Weights of a small mixture-of-experts language model, trained from scratch on English Wikipedia: 10 layers, 4 picks a token.
Below are experts of layer 6 (counted from 0) of a mixture-of-experts language model. Rows are named router (the router's row for the expert) and show model dimensions 280-319. Each number is 50 + 10 x the weight over its row's rms, rounded and kept within 0 to 99.
After each expert's rows: "gets" lists some tokens that make up at least twice as much of what it gets as of all text. This comes from a sample of Wikipedia text that the model never trained on. Tokens count by the router's weight.

# expert 31
router:58 43 59 44 50 44 36 62 55 39 41 53 39 54 58 69 40 59 63 46 53 30 52 32 54 59 53 45 48 28 46 67 70 59 59 52 56 40 43 38
gets: " ", "–", "-", "202", "201", "/"

# expert 61
router:34 41 50 57 43 58 48 41 48 28 52 63 53 37 48 42 54 48 47 62 63 58 53 54 43 27 40 49 50 55 62 45 50 62 42 47 55 48 61 51
gets: " of", " in", " to", " for", " by", " with"

# expert 18
router:59 59 36 46 50 42 29 40 57 55 52 57 56 32 54 53 53 55 43 57 48 64 52 51 49 48 62 25 50 55 48 56 59 37 43 44 50 32 39 76
gets: ".", ".\n\n", ")", "–", "\"", "6"

# expert 2
router:38 45 30 47 50 52 46 62 47 36 60 31 44 45 54 59 47 49 50 49 32 53 44 67 53 46 37 48 44 61 52 39 54 66 53 42 38 46 51 64
gets: " |", ":", ";", "\n", " |\n", " –"

# expert 54
router:57 55 51 40 56 55 58 41 48 63 48 49 27 52 56 51 48 57 42 42 43 47 42 37 46 44 63 57 60 66 56 50 46 45 49 34 43 63 51 58
gets: "-", "\n", "|", "==", "1", "\n\n"

# expert 53
router:42 61 38 45 57 42 40 33 56 41 44 47 40 53 45 34 52 58 45 61 67 62 48 47 58 40 35 54 49 42 47 50 49 55 72 45 22 67 37 43
gets: " ", " —", " L", " W", " −", " $"

# expert 35
router:47 49 56 48 58 60 57 63 47 44 52 51 56 57 64 61 49 61 56 69 37 59 77 65 53 43 52 35 37 50 49 38 49 56 55 38 53 40 53 40
gets: " ", " a", " an", "199", " $", " this"

# expert 11
router:59 49 44 44 44 48 60 41 37 61 46 57 43 45 47 38 30 66 59 62 47 56 56 37 50 47 55 44 49 41 30 48 38 42 41 65 42 67 48 52
gets: "2", "3", "0", "%", "7", "9"

# expert 28
router:51 52 31 50 50 73 50 29 52 45 47 45 58 42 45 55 50 50 47 45 62 46 36 64 60 45 54 59 38 52 58 47 58 58 46 64 52 42 48 71
gets: " |", ";", "|", " was", ":", " /"

# expert 55
router:39 51 56 37 66 75 52 36 45 45 49 48 64 55 53 35 62 61 56 59 45 55 37 35 59 56 38 43 43 50 35 47 48 59 52 46 46 58 56 58
gets: " ", " his", " and", " her", "'s", " –"

# expert 33
router:52 47 42 62 54 44 28 64 36 49 46 52 42 39 61 61 55 38 49 64 46 49 43 57 60 47 41 52 35 56 36 45 65 67 59 32 54 32 53 66
gets: "|", "\n", " |\n", " |", ")\n", "-"

# expert 44
router:50 56 49 45 57 63 67 60 39 48 36 41 43 43 47 49 39 52 36 56 49 43 63 48 37 60 51 55 60 51 53 48 47 47 54 59 47 43 47 47
gets: " ", " (", " |\n", " Total", " •", "==\n"

# expert 38
router:64 46 30 51 49 60 39 39 48 46 52 49 55 63 36 64 55 49 62 42 51 46 52 51 56 60 53 36 46 57 42 35 54 62 59 56 52 53 41 47
gets: ",", " |", " (", " in", " as", "),"

# expert 17
router:38 45 54 61 47 53 35 43 49 77 41 50 34 55 56 52 67 61 47 42 49 47 46 51 39 37 54 51 54 57 51 53 57 64 50 36 62 63 57 58
gets: "-", " |", "|", " the", ":", ";"

# expert 26
router:38 35 57 40 48 56 49 43 55 53 61 75 61 36 53 47 32 35 47 57 52 47 58 65 60 45 66 57 55 51 53 54 58 55 60 45 65 62 33 55
gets: " to", " for", " with", " of", " by", " on"

# expert 56
router:47 59 34 56 57 58 62 49 56 40 42 57 67 51 42 68 55 59 55 48 70 53 44 52 45 56 37 53 58 54 42 60 53 64 51 49 54 48 49 53
gets: "\n", " |\n", ".\n\n", " (", "\n\n", "=="

# expert 22
router:48 51 33 49 61 41 54 58 47 63 39 47 57 44 37 56 46 47 69 38 53 59 64 67 45 61 53 50 37 64 60 53 49 54 59 48 56 26 59 54
gets: " |", "al", "at", "ar", "it", "b"

# expert 30
router:59 62 51 38 47 38 40 42 48 54 45 55 56 52 57 48 61 54 63 60 51 52 47 67 56 60 65 46 32 68 54 56 26 31 54 45 60 39 53 49
gets: ",", " in", " |", " by", ":", " from"

# expert 42
router:49 52 19 51 49 28 47 32 40 46 55 46 46 38 65 37 49 45 45 51 45 49 48 59 48 61 46 56 39 50 59 46 38 38 52 42 54 34 64 52
gets: "201", " was", " is", "200", "202", "199"

# expert 15
router:47 50 43 52 50 42 54 45 38 60 48 60 54 53 53 52 44 50 71 46 43 66 50 56 42 54 54 50 40 48 45 54 43 48 60 58 40 41 53 59
gets: ",", ")", " |", "\"", "),", ";"

# expert 7
router:30 68 47 34 65 42 39 54 33 52 48 45 49 64 30 53 50 53 50 37 65 51 71 73 30 55 36 60 23 36 42 61 57 53 47 45 53 34 42 57
gets: " and", "200", "197", "201", "192", "193"

# expert 20
router:44 40 61 24 49 69 38 42 38 66 45 46 41 63 53 53 31 61 44 62 58 36 46 49 66 57 39 37 42 50 53 49 39 47 56 39 35 32 52 61
gets: " ", " in", " on", "201", " In", "202"

# expert 52
router:67 59 59 46 37 63 65 40 53 58 49 65 59 67 49 51 52 33 41 52 52 49 62 56 43 38 45 54 56 52 33 53 44 48 65 40 56 64 53 46
gets: " a", "==", "'s", " an", " his", " of"

# expert 13
router:56 55 56 54 51 50 56 30 50 49 39 52 54 48 49 63 42 54 48 54 40 59 50 63 41 54 49 53 43 57 63 44 46 40 74 44 27 47 48 54
gets: " a", " the", ".", ",", " to", ".\n\n"

# expert 8
router:48 56 50 49 60 59 38 52 30 46 36 22 52 54 51 43 48 34 48 47 58 56 42 46 55 26 51 41 39 64 73 65 41 53 41 58 57 37 63 55
gets: " the", " The", "The", "'s", " New", " his"